{"d_shared_expert": 128, "normalize_top_k": false, "routed_scale": 6.93, "norm_eps": 1e-06, "beta1": 0.95, "max_steps": 4511}
Below are experts of layer 4 (counted from 0) of a mixture-of-experts language model. Rows are named gate (a neuron's input weights, with its number), up (a neuron's input weights, with its number) and show model dimensions 0-127. Each number is 128 + 24 x the weight over its row's rms, rounded and kept within 0 to 255. Numbers have three digits each.
Before each expert's rows: "comes after" lists some tokens at least twice as common just before its tokens as in all text. This comes from a sample of Wikipedia text that the model never trained on. Tokens count by the router's weight.

# expert 53
comes after: " and", " a", " for", " of", " in", " ("
gate0:114120124134112126145149136125118099106141122090110099134138164084117152157156125153103135110127139148154116148172135143114147148110103133117147138144155155153165174104153185141128186130160132121086109146095169132186126131120151110144110157108139109121155133092131105133106136128138122109115140135132105132134057153136145137127102162167100153154129062164125108132125146166102159161158
up0:134092120118110111125091100148131177160103076151109094119108104165113125139111168123134123114158154136121102114095106107107153151130121137123132136125143142108123083128106109164110129124088160143108091122138105157104173150145073129079175127139129133126123075121118133088123126082166122134140140129088119161123163094121100146149169079118158081119126148120144120124150141119125145097103

# expert 79
comes after: ":", "-", "\\", " |", " of", " the"
gate0:121143111097107085101136092135152196101117089118168128127130121140089141168134097133138100115136106128096124133149123104097127182098121130167113105153122151108127110079113122140157133114129113145109085132143149118083125124145108135133149082113158160158106123094193132153164142132108123103150135150121102132123133118172113136160137130129164083113111159115161119170120083108148122115143
up0:129135134124146096107100153110106163127092105155149155090142097149098107120114125167149093119114113108130133131161118122141099098161120141150101137107135172082108122095105132124105129123115195115097131160138155144127135105157157129128133145170148149142122112103114089128114103132106109074141103137089101107110153146136114166103116144108112103155080167109097155136097142091142098119186

# expert 32
comes after: "==", "-", " dis", " a", "===", "\n\n"
gate1:119137119092091108179136157130154104144106098086098081133118123144130096143142112080133159132171106140103113121146124144109112181113129169178181154118144140094100128129133121090163090115148116156138128097129124149147111137128143090108189137102151107117150133115119137086107139115135156104123101122093138166145112123118123083098124156151079102115150117138095126099160132134124127115126
up1:122150115129114114099177140141128101147048123158124128144134098145131118133131153109164133157160136129074103131104116164142117095128104118142148130146117153104146125125137146116128106127124135164131097114118109105109149108155132126134130132143156086087109121189149111092136159083175114108180118153108094144139150078141120121151114145120158080128099129141094105139151100156130094126078

# expert 60
comes after: " |", " a", ",", ";", " the", " World"
gate1:144123124081166097127119134140140105111108149127126133117145124095142112150101095124133137154114080125178148117073168095117092087147124134135146111105098131115113157093122128095141089137133126128134127137092168120114147112105165103141108146169136106129132089149127179136152127135113109096096144132109139115145146129158164129117119107054105123136077103106118096111171170157153119144155
up1:114132112088200105107117156089180116093118138128150175135133152138123106144108150134136176093137112149161127132133124125122105089128148138103098087123131108136108131130115067112112127121156161136095114139127144052160137129121144159129109111129129141088100138137147196137149103146143100151103101139118107098111138111157160099116141133096132140146095151125125125107135150123099122110172

# expert 86
comes after: " of", " a", " and", " the", " with", " for"
gate0:123210161128133112109106163141076151128123117123172117112146080137104142089130174139113111116091148128169146134104107113097101109129172143120147116112141127146159101159105141151122128103109117096130087134131142144122127136116080127164085115151128146141102124128123094131146128166106118119094092142123120128116094159111127136126126137131162126088135124131159121145111199173141094159112
up0:111129121112113095115097163156102114095185120155114076096121143110110134123102122151116155139179129117146139092102145118138142123127142155143175122119108116114067111131067078127160123129131118114114119117120137141127126103173127119144086138110095167098162142139116140162121159139122161154135091128154117117069112175138122146102151091136156150115146122132110079111145129145139120168144

# expert 40
comes after: " \"", " (", " =\n\n", "==", ".\n\n", "==="
gate3:140120129115127073118173110140116121136129114104143115100125088128123124120117101136120148116149155128123110153155108141113122129122139147119099093118098144119135139110189102107055095168129176098148167096157118125127112120108130137171091131149126169108121125085099175117155102071136136108108148109089144090136147153134091147164129095103096154070124103126125129131132155123111144137126
up3:151131136119133112103116097096144159123135114133091113136109115142094083136150115153124110141165112117117140148117111113121125108100106144154123195129091154143091206159097109134143121104112168136134138102143098138107155137099142136138123155133116149179112126132087129114168160113141138112089112123112116167117126115136169052135175122104150096173116152142129104102155138133118105146142

# expert 81
comes after: " ", " (", " |", ")", "000", " —"
gate0:088105172086134156134116164125112141121088154170114148131127133139128118126055158120102155142125125097103086080097112105097172101154148122142177177105151125164192098147125128123106120152086121156111105090133134142135147089138153124132117120142154126130116124115144101158137130118142135123123116096095153137135134125129094113176132130121125136130125168149135158106121108170120098111161
up0:113115131091106131172115149132113088125086139136128122141157124158173095128087103117141139130095102100096168105079117094124067136119142104145131131112177113106136108094152150203139116138091110090118127123129124142130138118116096125113140084155165103137121138144125156120137141149129109139071159148099137163168117140103121128105128120128134129090147133150099112162139098112165163118120